Experts of a small language model.
Size: 9 layers, width 512, 99.1M parameters.
Experts: 64 experts in each of 8 layers, 64 SiLU neurons an expert, 6 picks a token, a softmax router, a shared expert of 128 neurons.
Training: 463M tokens, 7059 steps.
Below are experts of layer 4 (counted from 0) of a mixture-of-experts language model. Rows are named router (the router's row for the expert), down (a neuron's output weights, with its number) and show model dimensions 384-511. Each number is 128 + 32 x the weight over its row's rms, rounded and kept within 0 to 255. Numbers have three digits each.
After each expert's rows: a language model's description of what the expert responds to; "comes before" lists some tokens at least twice as common just after its tokens as in all text. This comes from a sample of Wikipedia text that the model never trained on. Tokens count by the router's weight.

# expert 34
router:162127112124138119108178174159123161117120144103141115158146144135123124174148108217138145123103147139111119177143049067173145168130153147122081109120131119151159145140150132127135125056150151112110078157097123165099120163134113148103140124121153161150118088217074077088162070161161152128166136171058159133114131079105161069129141154147152137096132146141147064112130112061143114091122
down3:154124103102140114203117121131152133098088149194142190123087116186142110121123154184084126091109136104134147131085125061105187148133095124184161106084061123126121104097061121082081098178106117104146094129136141150102079143158123129163120092137140165112071092156179118192102081167171122141119188150137182117118124158145112120141141186158146101153090163133113107066090143120156145152174
down4:132145119075040140147118125137193147139132115139182177109105092163159142093110170124137112139158116098116146099098131132083154153143105149186086146136162090179092106117115170102118114130072162091154085080089136191123129129215209221123127122106030140134074135134133132145134154136180196152129141077135140170143137103146088150128105162129147126119073134164133150148113118081108183066134
down5:115138090159150169094126145093133075157149051159133131163104113149156209144150112170155140107128124102153129188145113106141161126143159140129173102136109076129114147056146201171110139149115139190133182134092159085201157127148130172079163096051106189137110120134123157140125129051135079128137134118148147183080167131145149104138095137176166162129141125147138156154124101154052106122129
down6:104154116123148112102109099093170132146137067119114135065111159086118100162177184116093140123132048103146170134089099131055094096100129148145182147131167116055146159146156075116097085074089156147121129140176088090089174110118071162152091157101126111116097134147100156167086150181148106127133153121094116118118175171160112136157096127108098113122092076138136135131104131117074182140150
down7:119177101140123163120110100216168069144106128139183164120127134145081061079083171124161115121192133184152094074108165112193127117169110123064095101145137138112131122112093091149156159140149147150093209129115077121109140162146098049214122105124139122129163143126105125155145147147174124140172121131121162131127119146169126087148190103176118162101116097136080085090173156101109120140134
down8:095129127130119142088149137150109164093092100128098134176122154161153098128119150113150184127083117192130074133135074083080171095159071195142154079120103178106148097119154087116084148091175099136136150116170150195080108099132141093156065112142060130137068073170102153165106116123145198174159102121159100136130106124174052137114149130158187124070176082158110097163158142159129132155122
down9:088125068099159124141102120121040213122123126103147138145172086098140174099168064098188121140087109127101143126141120182187118168162131175156099157101141058113116149155139054112082115142098112129128122119124097124141154068119076141106111124062089116153166080126093161175122110110041090103141164138128119069125107117085119081084186152096182148114149157059130093157083103152190138109105
down10:219155097080164122157121100167150092148160082127143148098131142145053128128145143113161026135123115136138119140102097147149135098129169112125209076141091125095151167095094132109149129154115153101134057144079188136128086086106109122157105146088134155135107164118161106108157158111063148098162142125122151086117143112100071096147117160114144155102072125144154106059145092136140100063135
down11:127122155138096144127143166129124142146131180106174139126139142149074134137103123143148098126154150169163104138172142167119086128164113061156111131149169114111139164189141160148120192122127154123077144123170120177152164082125130131146069067136155138105083134093200148070154151144097175103101084143153147159140073157119100115138088196139117073122103044166137110137167137142159188129153
down12:140098152123159138100137115147159111132137128148129060197125101143167145107110072164078102203061167125169133113136187114092137070208093116065136174122142103053125074057109174122120116173069064118157109082131143123153134141137105220108091092152116101158111137212126149100150115165108200191119150119218164109132171118142118143065172144167071135173078104107085162077082131161106138148152
down13:156155196110150163111170072079135096166117114169108126120123167132111153088120141105140108119119185123081162102075136102035144110136077183148147141124092163144121149127190207054078079147141152112120164137145149101137034123090164082129129123153136110099152148168065064113132177213112100136085173077177129153138127132125127154089121105157146193163102123124120143123111122135113060176097
Description: Table cell separators. Pipe separators, line breaks and markdown divider rows inside numeric tables like league standings and election results, such as +24 | 60.
comes before: " |", "|", "\n", " ", " 0", " —"

# expert 22
router:172118088044126146082097178108087189151119130168178168136072067110159098098114137151111152133155074175125103129138159103165116148128098178143119168124122067144153127167153129075123102142144102101096144112128136112097171142062154106060141114194071094151119108190097166122129140148083142125118055120056077052122117155124026126095145165167101146153113085108179115122143182109166206085149
down3:129130093166082175122106130126118146170144109124124050089091104150093128133122117164108100118065124132152108139061085093123090129151097146158219096091130122143216162139168150107158064131088165126126156141123070170088118210133201127094140103144115122104095149134120093123081172115140148163117166091162121194108176136144174149126070187144184182108157086118109171138131094111145118116144
down4:146146094110138176116084132086105092106128101087139179164149102106115126086146193151150105084185163102114127053148148143113180124119107106123167136151144116083096142117097120139121092128128122128145140166162122106077113123129095142186161092069144162155122087205086175143124160169087125145109126153162154124077128118134201121082096066175099106116140154159156122116116155199189107169101
down5:160141110154083170141140079080143133171178143064127145120170160161121143186139176081113190163056125111196176152136127136109119142072103078086080082135113147103135112141116138100125143129120162187141129076137160147184103095181172135144064084113166158132153167138152096162132134098160164096160084099126114125130069140072087110110138137135096135121145173126154122202164122113108114103173
down6:102144129116125103089158133103144087105068097103078136115135154160114082131195129133144093118142102106093169091101075091137085181155121102115158116088138132142140137167125121115122109151057158167142140124129105103110076183086091127189082181137118111156119138153104161129116105161163162118157130068082120138179150132160171139163166182055130156112159189181144172138125157169122139174088
down7:098159110099127103150075142098093104159158106120134082104131169184138174127129124154152177068206087107121125150104164122160131121106122108152124072113146123168110142117112120082136191152082098140130181085124130131064164135115133132126154073094084169137142136101073048173173139175115101139134132104105099103135170124121120160159093126197148077073170120163139108183103104125134186152125
down8:133177134140175128147173098108127082121192145090063130160090171163158119106138111112123091124071122126113079101181105135168135153117146045140085173120125136182131137128119149164139080141132104094154136137081077116126099137145085165118142110125165137207111114148095155124132165095161132067118139183116080172151134076117130119090188142156096129119133125062115134159133123111155069158124
down9:138141120086098147154172088128113144121066147141103096127155152127118179171085165169114151124211101096114168178088078114121086159117187168167101160139132068194100156137165134209122124132071150138108104153132086143087078154128076154147124141073157100157125163097095124128180077119133123167116169130130126086153150194103165166125127093078132060128121162190145071130157135117202139113126
down10:073162101161116056110152146126119185078114127112191147112113103077168147134115098127132131182032081137129105224181096174166134094128082167125149153083095160097098076147137120132102135156121130129116096174133126092083141128146196183101091113156168158118158146111109111146137133103156115132055170077138197120137115094123164176081096148079117130126125163149144127114116166103168131156119
down11:125168173108102123072183086132115087173135138121099080118048104166133123065137122155111107115107119068148064153119132134165159134095133174155145117145098134154121184130134124068141145163158158102107117148130154196122104170171137047156143100178109109115151126163063096147066145178056121133154086182129143105135120144078140123166116117158146115112128091107082198142151211167123100055162
down12:144119159181137113090091146089150123144140177132167132179139108064128092126082069171101168095136102127144138131142117127191130171138095213168183078085115175119121115146155074120104131137145144112102157176082091142156190071160148113108090117143139127116162140119127112149094146171073194132120093114081108120083109163154110164098158166084122095193125142136096153146118165168061158163167
down13:107100066070164063106088129129133138121064201123159155110041107144114142104093202117125138158101148114103148162132118111097086151202083137137173155146063125156154108097088144140118094178101114100147127131144111134137104082154122134107031134137088109084115207147143137174136180161130166076103140142118116064199166105137062075141126188104095173116124110123156111124109058145200086154097
Description: Digits after decimal points. Decimal fractions and trailing digit groups in numeric tables, coordinates and times, such as .3, .20, 76.6-26, 1:05.20.
comes before: " |", " m", " mi)", " m)", " km", "°E"

# expert 44
router:110143181137074099112140196174098153105059132175137156122122139107143105133109173147157135127099171105112135120119158167144145157118141108143142082134076080148097121119105180153067139150147141105111056133126060129130145134119120127185139179147111171126048116137092094101205123167117106106180113212090161108120092094083144151107167126174133116160158106113220184109156106170122122168132
down3:111103176137189100123101168123162115088045153149117193155134137075127111094155129130147126097129099165093093118108115139160109154079123089114142138213138086103101105139153187152070117149091169111139166158142078082119090053120175178156134159076103149135080113149156134111135169065159160145123147157087126155091157109163173119101130153109123192189142062080156124132122139137122175140161
down4:123142177083128121143140106097143155156112140159105131145160141141110111135088152092111118094119142145079086110107154158170157162110136127178120095140088123070106120135106167161148141146174110141112102108103131170152122162139123105123111054129121122110177118115103138148128137164144104170114118123188086125142119149097196158184119127170153121132117118120066115136153151126063175104110
down5:155151168177132132067127081141139112065163118124118129138133109147140150144127125097158144115118071111099130134096058122100167101116056134147110115111073127134145102100142125121119085117106065161088076136104119115150122151079127157137198171121143124125143081209126084104106127200155105128179125169151105169112147104114173136176150138164087095146122121115043159187136082184149128178205
down6:163172142124159112130121172132126111101097154069131157103173200129117114150166119074169121124177096175112106157119125077151124125105139129135184143126198096173091169076061139155129105151127163156159099157111158084162080136120142131098135117137072101148094109146124132117200150147116124130126122064152120169127119185091161158130135095075118160118098067135127156153108146118078098118146
down7:135165138150155169149175148128121126151116108060109054154145123146113181095174178150136088117147155120134125130120126065117118033117105108170144089144136094100083177201120096124086157065163072161119158093102151157111100128148171114132142181105169157138136131118143117084090174157110111114160093093121125141133122098142147087158102149120128094091126072192133097142072170193143114096188
down8:136110117137146113148058149137138155135098140099097119123121077128163142105095105174116160163080152089172117122121121133121224097134173146166118131141155138121146170135147084086158049151114178152174145110149095131132118065085100168203131158175139095143093128164126119158104124126152100127204109111148166150188163132116124117093149121148112140147157101120135096108125107121107127118122
down9:140122113165160136112076092141112160083076137109128161140187152119137105133126103107037140056143070131114123106089113202096106126132107116114102118148105055132174135149141125091125140117112142133120164139119129150135114173114126109104083159132098122134117157119087110141133170120112104123118093059171179094139163106106166132124080103167155078057077172127073145186065147112105164157141
down10:144072110165113165131147146109129137089093149091142176080155158102117079130119127129183136138118114114097124179162131093178176115119102058187226131184146132125164113141093103140139159118096150123165157131129083115062143131096157128140138131122150095085065118128077153083172098093138084113135130123166096121104126108133149084115105142166125113153176137152143104100097139090098096165156
down11:096089157112098148141156135142139103123105145156121147101133063159159115155196078153117116097155154162100099159104132083083145136130170120131100113100101197117136107160090102064101100102165064154212115146106153172093087195142041090131195140077058161158091117138068141170111140112149128210118125128147130124156138082119130109107110164108058087121078159066174078084119138175119106104148
down12:114121103121051153058175104171161138147154132159188058093144140101144137131140081160069103132133097128144131141070131186097136147180100154098137116100114090098111111134167150172129162129129195160134151135136090149124171127105119126061137121158104087105133199141147118139133104159156129107119130091151162087026114089104180129151083190119220136158038155107146078140115134110101092157128
down13:093145055124109146099104150180117107156113147081180137168155052132106117124107122102098156190175131091085111160107184122129141205145178111068119130108148149150106077158112123139124205106134196108120108104118165105031128174147193137149192124159120176143150175127136123091102083108121110160086124128110153048106163155088198127083129172142107121121104159145128178108130143128105125110067
Description: Football squad tables. Pipes, numbers and position codes in football squad and statistics tables, such as MF, DF, FW, 0, Apps, and club-name heading pieces.
comes before: " |", " 0", " MF", " DF", " FW", " "

# expert 29
router:106149144146108104189112152116103136094086168159140159105142119140156198103093156149181126132130141185148114140152157159144160163078176132165105119121145123169118173113118125108106067127149142119098125159158085109050163104144161134088101148171104106071184107094105148096115097112110090133163127137108133122119078126131138173097115094119120113129121120118132138146103157124191155102189
down3:098118122173114120125106157135165127154201133185114128140168153132068120080105143091126157116095130132116100094056093127137076122155122163109189154088142096079106126162089102141141134169096194116137076125151109168091101144102151144111159105138185067111083119125072159162144102129145159124111106144137143151096118149179125106124116127112137199135203142124090122167137095164137133098101
down4:131137194153115099140156134147172150127118095063135091161154123134161120121126150126105145126160193203159105131126160163145139200159130158145083158100146152111111119166176123118135125080106106159072157114157136162124084099136113133161119157126087141170138090058155083075116127151108143168104123129196131149135118122170068181171139124154142142116119120131185194117169106146120099194140
down5:158114112110124098135175091161130123155113143140134098057107115081137139146143160129100074101109082083139149133155131161114195121105104167137170119102075108075088097039125096063100113193114138112142152086096140137201111085157119128154122137127089112058108098086158160130069090127084138168080137077183113132098130101138144145141106104161131145195157128195163115105073150120138150113094
down6:117118130067130134164109051051193129146095109106133128089175129094034055104104144130127219168197126147128133128175136075106104143121180087152112101095159115175107185124158135098131135135130151120158084111193139137116147145130149099108149144082124128107115122143171066133176110118145140076153209129138125018131140122121109123182105102099111122091094132150144166108128157177134120177135
down7:151090166102188144124153118157155052129186108102183123161108130182105116140152179141166138146074128119086127147137100141151121127086121136131142185105148177146119105178147081118114118117116155101107125074158057170062126136075076112155118138116141147098098156121127159142129146115083128149129147029168109116102110180147080169146148110064176090114092124104166163124132094156092116149100
down8:146163115157105126146143103107112191154182120118221062122165093146122171183068122135142155135098158136160112116181161195072182159067115096097173103134109108125155130188092123150156185117133116164151085099158200135171113170171148161157148121084188132100120102134116148123106089155132145149115114131156120131152066098159098187111107130134124103160133069138157107138129139100106142112095
down9:124145124123118069150074139114141136183120100135121099172158143208189095156108100137201106161141145130141124093158105126122116140156173121157146201121170100081149130150147155127117154176174132104192090132153175037145110111141143105107107186125158078065086110117112140106086097172071164108114122128138088173074142140134091068148055094116110133118128124175088099110174080127027164077123
down10:143159159156130121110088172158173131130099135089119134067124139098170167141126112107123124127168136048152143075102099131076100154155070108100146134202157166122073091105134135091123137136126095107125155080093133128110131050178101155123121118091104151141134092161098180072155145150136165109068161105089185112120058115145148125148171164097120135156103074187173143129124116037148160150068
down11:113174182140128133145084147125201148091107176090099105147128131100079142159124105124124144134107128144109101153125118136115175198153077144115212117126147111138117134119148216149172141095149067156076137087094148116159192127175100107119149146099147135156110112144150108142115125144118166096117131103118122173054155108048133105110138125151196136110160125083127166139162148138136147127129
down12:097138105154086131149115051095201136093151149174127151095123178163126189115161177147122131109129126099153088151126119074079132123103068161126111078117133081115105124072090165172162132115129120118142131107163115109087085158129164129106115136208103108136096075084131104147139185147113100107110153152088093165096139181110143102160117169113137160089145107140075077147132136169141081141197
down13:168177121165068133143173126137138189159124105129145058119113053114104182125102141166162201148122158144126112133193116089093106084151238166093205120116149098102056104204122088148136192085095186169123129124136122116122186094079160132128117151104115060099088089146093083124131145110111089100154121178120086148110162199108173069112184186132059119167134111138115135158113129091145222130113
Description: Locative prepositions, de. Prepositions in, of, for, on, during after verbs like played or won, and Romance particles de, del, la in names like Prix de Condé.
comes before: " the", " a", " his", " la", "hyd", " New"

# expert 37
router:158128093079082111118142170075143176122170113112153124119158142090102154134129061150094163165104172123121110181096102127149059183163106161171036074129098096142105181149080171124147116074142123200149108193130092114154165174112141130065082154150098116180086121121097142082122078165144114108127129154058164151149108133110122127116190139156139126108098124110118086123093190097141145099145
down0:155146089100144108152145108102146095132122115128188063157108131102087102098129200179181140170174126107106083093128124116104162127107115115112142106118146097157105174065170056150140099150049202095103124109130168114136110161137075090160141109090150121160116193155113118046109142097149112137167095163145114051149097089145168121125131177104074123111170084130156129172137171141158147188114
down1:143134128107084098183082177113201123088136119198137184103130114134122110107110163125073104140165160083140133104120107067083114156141119103098135093127104113152120104164070140109054138138054163073121136150132101139112096137144166133160132143167091104156110144144136208176100130170130144093099179118186155133143144131094100169164143076158163167140102163194107147070119154104138112115191
down2:133159082158113182176135082168108103121132103083132100170131092107119124136135113193140126124152141059140178176178125144105114142128070149111157120151142124138094118142092133119170165102155125134070136116152139119167117099127196162189177132066112171128113142102143154117152161172095160074164207129188176149163154109149107138136171129079183091112127137120163165078087140179181114191184
down3:111138141094168124152085097142141125103136108119144124104109112126107134058149175132129100139149144118162069114129091102096110177133129135090070148110142138125159105157076127140156119150160108102155154123061165077161125060137185154135160133119110102143088125188085164064200126078116085112090112086097101156149139116112123186113149122094111129102111141168136190063098093104094157132100
down4:185111168138170109118109119143144097123113122106126117175103157138140159073095128170111166108074129144175126124183087075111142148147144098142085133176123137116127071152119167168123144131137129147120122128131102160163146069145096168153145156081135148088130108092132157166221134097185139166145129168108137107179187148106175070122175135130064103043094180192150128155140101144112089138139
down5:141149196123171133151127131126140122129111074156153066120188051091182141122166107117163133125100187109140163116128082104204112083109091170144108169146113175133123131128093165152110131102165151210118122141112117137137153161030096104135164112136120103171136145146146104122167122047103123107177179080132090124125182133096179137106108170118164084169131130175147097152091123098131115100140
down6:151120106165125158170141135069163110108115188135118110123113111155153085085181079138118149124159124170146120108092155152146137085174115118130164137090123078135103099191212159130139176114117135105178135117196150115189136127180083109114070171109189092154095070119094151164132072165128137096142137157162124095156113129121114078073108160194182134073103124109137112117194095136088128166152
down7:094160116138155177161170108138156077138167129127106110124094106162170111174112085139083105127129135135196167116182114112166119092103119126103090122199109131128096133099102123125161113128106161180123167159157105157191069060116131132143158119092081091106100118175123170130114152100071089111091158151122093114139133124082116126105107088198108178087109139175176134173088088103143099084105
down8:162155160146118067122106155105097146143135167133145097162142137154163149192119110134132087124144109193128187099152128112059158169142132118086111117146102135129125137197063173101099159155098141059162078090118139118141117157201135167177076108132069143094132144166171070159157095195085167130147120165098082139128097113147124119162168101090133162112131120163099192086155101107134111175157
down9:111112173143115123103109145160103174127117145192165141100116119139175180075158072143159101071110132141165106135083083145192111139194116123114065171099157157085178112059166094083098124124163143135167209142168215134065084096157125114104114132164076080144114119136135148130091102101131117072102116071118092102122080152141149098157121135134106122089168085144191106106079145057130091124148
down10:160144136176137083134145122166129165154105147107088125097189139092034191145094160116121100133105122097106140104167110131135163133148124094093149140083088146103155128129124087049125135093124191085076093105068119149116156138136183143115194144127089183080069110075098119127160156102130170186109151082134162125148133103106100136164155131150142143187117092131115108121099126069161109106119
Description: Separators ending cells. Semicolons, periods and pipes that end a cell, list item or sentence, often after numbers in results tables and racing records.
comes before: "\n", " ", " 0", " The", " 1", " 2"

# expert 11
router:113138055099124117138111108116106134137104166153091061134107116177161121145082132128101131176124124110162159153106110126156105131112174180140058066093165131182162197139141091155096124079138132109134152072091107156127091102096153118145093100117150120130108114169100119123176123132126089123139108156093143110122121136125186158100158111142183136129142141121158157125102142107112148105132
down3:091108178119090130131089147134139175163104089151126127133111195162110119180150157109129174132124123129172175167093191179126086132179120088107085166117053088110101116161142096160147108080120113126158172152087151094116124148123061135160134094148132123065125106170123158137198091070108087144115153137161027131176097112078123090089117091154149146163108118181103115126139082141153155175114
down4:151079109171156122101100155134063103169149120119137114087185114108127156094133094094050089113092128126124185152097116158135060118148102199139159123185185161137090060063113159146100138144151134148190109118103150092124141120172141126155121108108117121140138178100158119137123112199202121133165210092166093171118161166099142124160096144124079140165171102096109099145133055160143111159112
down5:108103119148134142139129168151147156080097103147079118140156174158189139125128135149107142116099090153150111175104120125072101107158126085125104144073117170106133119135106119163093126098123160100104083088110142108144112150098109123182056099109137130170054090153146069093120145109133123154140141171132152110119164138068149149127190126104128135150057162060138129142077094152183100099090
down6:147110071094115171095149142096144157102115170153091083048092138152109139144136107133109178139072114073138194151083093196088122109130107127141097151176214051103092148143131115141140070115171180064184154124083080119167138168144155104134127085093091130122097144156102134174063091209126133030130188151148082140066145146117132135056172128173131153103151123101136127141071129108055120092145
down7:139179092174137181142160125120188114118174141146070134148169152096179130100088153202076067152047125140109116113159116175137093136158076146082130122134168108186142142119132077127146193186133160142140086124107107152135145108160135184152123162117167085096171154149070099132116132170078101111083176094098148132130124147163099143125123121212097159132096137096127177104076204108109112135143
down8:092173117136077130091138154111096095181035134136114078094166093088146158110119133108148110180157106109119141140134157114072084183179103152101145150143177101139136137202140148178075092134179152073199101150141111137072085145146158149135140082169173136114161164108150147153161123110119133150139101109095079060137163098146086082120099153130105139112112154101140110099139135122186164105143
down9:147133112091137094108171125082102149140149140132128099133129088173209107076137103075143142046187137109122160101124113148099149181126107099128165120143062072122080143152158105092107106134176157195100130067068158087128078179093168086111102099124148121113156147159116087153125158098119159115153183131056122160067097128109111099152110094122130103141163123209082096214109094154131149200118
down10:121170118103113069076091175146147110160203105104142135198094130079147130139085127093166086105119147171108162133193120094147102133076169117093111188191173065155139112165174171147092154139031154087163188125120120080117107159141137122073132138103189170107171124155120098166162127099098158095105161132136191121123168133083124059153151125141102164141158156102094098142116069127078119118134
down11:107122089142116089128175130220198157151192105098135155122121126134173100168192143026097147137103155125152136124099131141132140101207127076184104176150145129044093067127124119095100212142157095083134111069153117120078095115124170114155136091109099164108097092100103153045156080115112121106104105206182105108149092107126152109089069127155151144143085134161076134128144138113064196105160
down12:127122122113167147139117103144125165116145126137091126187138104130087141151124150142152132164139140145056140109163140117143108106148142126143118148112255154143047138145154120071115140070139139127143095139202084148154123111113104158086117130153121222111062151115141148150117145182131147095156123159161147192121146101085093129170122132163125114114073138176147105075083080123074108100162
down13:138139101200098100134108163143090138163152131130148166083119096112112165177143115091126087169145112131134131120074123120158144173128149125134122098120084135166098136177102129130108127102130125121087138128115143099117116132134193148099151076081082227105127152108116133111161172121059091142109111089156133097135069144086196081139155116124183128094066119141147109119121070185105152172162
Description: Role and list endings. Occupation words and closing punctuation ending items in infobox or credits lists, e.g. engineer, actor, vocals, ;, –present, (0).
comes before: "\n", ";", " /", ")", "),", " vocals"

# expert 19
router:139095146077056080079074162126112153138087132149161139105111100161139159136076170140096166112131117083164126133166090081157156170148145130112107090086151144136105164164111136100075112136167089126093121190117122119136151126115105115082134105172087114158107125142086127141058052163116108113174081099122134117116116182144118145157106146111132143123070139123125099148109145039119152075131
down3:137151015137130101121080149149082118118110175177112117136120133113085093081126137140126142099130121137092104164135088127119131121161164140070125167161089104110096151101094138168113084114130128143185113174158127172079114135156138191136101114185150149056127063175142103117190139101174157207101129190203126051076078117121146102157174171101037175162125170154131191110122104127149134087062
down4:144120145156159127115105085096130164113158142135165135141133105104103114180106123148159118144140094116132140197161066180125166136133086074098101121099148109096096160136177096191163148153127096178146129116115128111180149131156158156194175074143147141089139111147146174174131101120121108152087121192096092054152136150152079119108079172152146135142153158123195212097144076154120121125139
down5:081096150206189147089101172195111138063115156156159118118185074107135146104145124092106060122097124146144104124112088123107118083117125094092157089071150114100092175104112098090161166137120148175142138131194153134143152192165096163123161067138125113133113076093103118141116130118120108116118157138104124161136147111081167085130099180115156150158094117157096140116086130195120122135100
down6:116136104125171160166110125108134120117160167109132150091142073159088115127162134136160118153110153075157092137125139117140105113075156159140104080103180125135076113101092100062130106125156143142113169106158117188138190100098160135175082075121163110150153124139084088056172161152209132119112126159147128130142163145088036155172165207071193127178088092135139090087134156161152179092138
down7:157094119144146134113174160134092107141143129116142125145139120093113158124159184161161141195167189133147119114111166160095097101180084114127154156130118168092084199072114143165136110148157078137097104113086078057172070086143155112161165166140093137117085114137206148130118124125045117097097125138134129165136123166076209120147146091139151131123167189145144124135125121107145133118091
down8:124122163112111106139093157196150151145170098146114129127129131079093143097142033101148127090080141096089124135120131150139121104123144185111128141065097084156115133167131139099195122114130132176136119128140161141168061133126138125117105148065147138119083135063108143138116151118192133143133163117133127102110078156106150174187085085112140152112175106152147117124166119182072133122077
down9:117176155112181115117137110186120121127126155137115123165136073129127171146132153178129118094106082085098118152082138122204117148130196108146090089174114159101197063169095131173048140130139145128110127126166160169205067115190100061112155171165121187167158120138100085122099087070202139086155151150116134141098173217119145122166081112159139148133116131157152122072093104135134131153106
down10:166118099087073096115097185138107112173146096140126114119165181157171154091129094107113136144183146157127171093088128175091147144178126165138185129114171074117075120126152105066158184119123081139182163195167088130068096124126120143132160113105182033095139148157110106194087138154167059098142107103141162174077085119124123171112173099131083105106101126194078100090157161117141137112126
down11:126103119135142156134204125082133144084111103120185165134089117147159091164194148116094096107112119098138159121111113104065091092117090153087142082070090151162101086160117130139146107145118152127074205097148128029096131129098116073096107080115156145133128131138098120078080121172093071165142099152181107194124099100091130127129153155099180131112140138093106137114079082116098128106100
down12:158088125188169101139143192151158115131184110121177092149107110165154192152163114178129054138136087080089157106083082144130107096173085110103125112138118089114116130139133166217112104113122118154089136063122195075159072141066133206117188057112129137130128175098082165114149131122168127089156090103207174200217083140115129165113163090183108164146090139134130153108107167121136082121131
down13:145144090130142075126152091141076084133170078134127099122158120163106130159101102125161145131145142194100166086141136107129163023162168142124122144184116191116103075128086110130104126135128159106093187139167067141033150135115127135182100149123083108141028096160163164184135130153108168142157088161126123121104166109156121172083126111121114115077127135130132119102125132130156157119114
Description: Table pipes, U.S. names. Pipe separators inside tables of election results and sports data, plus U.S., States, American, party names and taxonomy labels like Order:.
comes before: " ", "\n", " 0", " Candidate", " Republican", " Democratic"

# expert 33
router:129095119082097100063097148097128107132141113118094098102090098097134161125165135144150113100114140143158110155073126084184154158139172106132118090143142126158139104115142157092152094071089129093083088142080121115170111154089116147108150147184067127116151198093106082132142164135135116108144064144095147047101157157131079135150109139081141107126099162126137135157149074083136149126191
down0:157090116227117084179183103109151076123160097086091127110111126158117162132103097090116121038090096097109103151107144154154119105123135148132116159143117206116091078131123181174135139125116140176153094143101096140140105133139121202128150198182128200098149116095135165103098101117130144186127132073134159129124100166154114113135105088164113087105136122164076184137157096138151079107107
down1:098118143143158109125162123187114148070091161087141130133095103071162127169150069146066101160072137082147124146111148111100102136134157139135180111171115126088125052184103167147165125157100115222106111114176111084128100081114126120090123097175147147121175136100060109208088135088184145206134128127137139156084092177122118099166194111126071088117142104120097086124084124129137136101086
down2:119152150094099119113136136130090169186143146156112135150090117100190196106139120026171155155194115124130083174119108106125109123124109093082157182096112185178135174069120134108148094127144158108126152132098143107127093120115115134112129111095126174138111076139088128112142151156156140173133106129126115075095165108062127148153160095091100128121116115138170145111133097123139148140153
down3:162127148127104095105200167185143154150081140120189183146172141170115111128125124133158114129100082111114108159084126086138071131102144137064099047100069156166146192150151069132066135106132058050059165133177127074058120082192169097166146139171172149135132166085084138049109077149090046136073133137153196093116101181135112124111145103135121183123142084158184145134129122070105100146083
down4:195200131155207128127140140166124046132156105116115159132139134077126128109133120132075098144129142118126169149129154103128082173072153122111142175123129161114133129119152153098097147124113207179111114099181067130091130096136125108087171190102137111113087137131092089161158158097162099178146170137190127134147160145140173067085087200111139144098112134182111124159154128148142111096132
down5:155094171169134092120131132218139080144102120082134104142141129107122132097137126192165138150101136108135154099184197098148069096112088154081110128111168111143034132097117153117176152131093162191159202125155190114147156116164112165088182122125111130119095076119141112130133149147161105134087124161170161137163086161081180090166153189134101103143123118149104139115131171144032150085129
down6:123152093170052163160054151127140135105164122123101136102173097154167123159143160107092139138096125194097115100147098112091129094096139202160106120107060036077117061104139080167134141072158080130098158123095159120087125137158103171151113129196141116141153145182070116093090098122105060123127120107152121090117185161138084056069160134195151128176092095116056161115103151145182157140133
down7:129141087098139100115152155124164160123164118163113162074178148129166140103073140146154117168103095150121158104149141124162091103143121123050171171161118099172078180093120079117156193113139105105165146133091121110143138107139192140144103100150113079095082136140098155144187160120090102140148154116126143110186075180154170122111079140112148187152115120141148080146075157099193106098145
down8:079134144190092166131164161085108086124110083094129090115138148084138160174106127150175128132133096079146153176166122068113155157143098147076055097143086135168096080111074165087114138116159155123148169101117095109144084132138117178117111093108089131103094094119126160086147190149102152193149184108146089130175123158145128135115159102117089088130148125092111138181160151045113089109162
down9:133156160097129096157130141114108129147168152130177054095117118143119080172110108108173151147210112119162119135153122120110095144143101119116091148183137124182177127138120143134108113133100098138128148154171145149149129119113158187080197117163154136107113128155118155164161119104141167068135151133090114101097140203105210133173140049148078119167176143173107090115107149097135148084128
down10:103131160131116080132110110178096164115099141105152097139084074126105146088175114140070125140094180117130116150067168053106196110126101095092119144174165135139166097156064169159134138130109146108111150101143141151167145195099183145160131110143084114083116136102172103136119145069185119122161157106127107105123120089116146149119133152143117109160115187139159129102091101106150139047118
Description: Sentence-final words. Last word of a sentence with its period, such as "males.", "season.", "1996.", plus table pipes and field labels like "Genre:".
comes before: "\n", " The", " He", " In", " It", " She"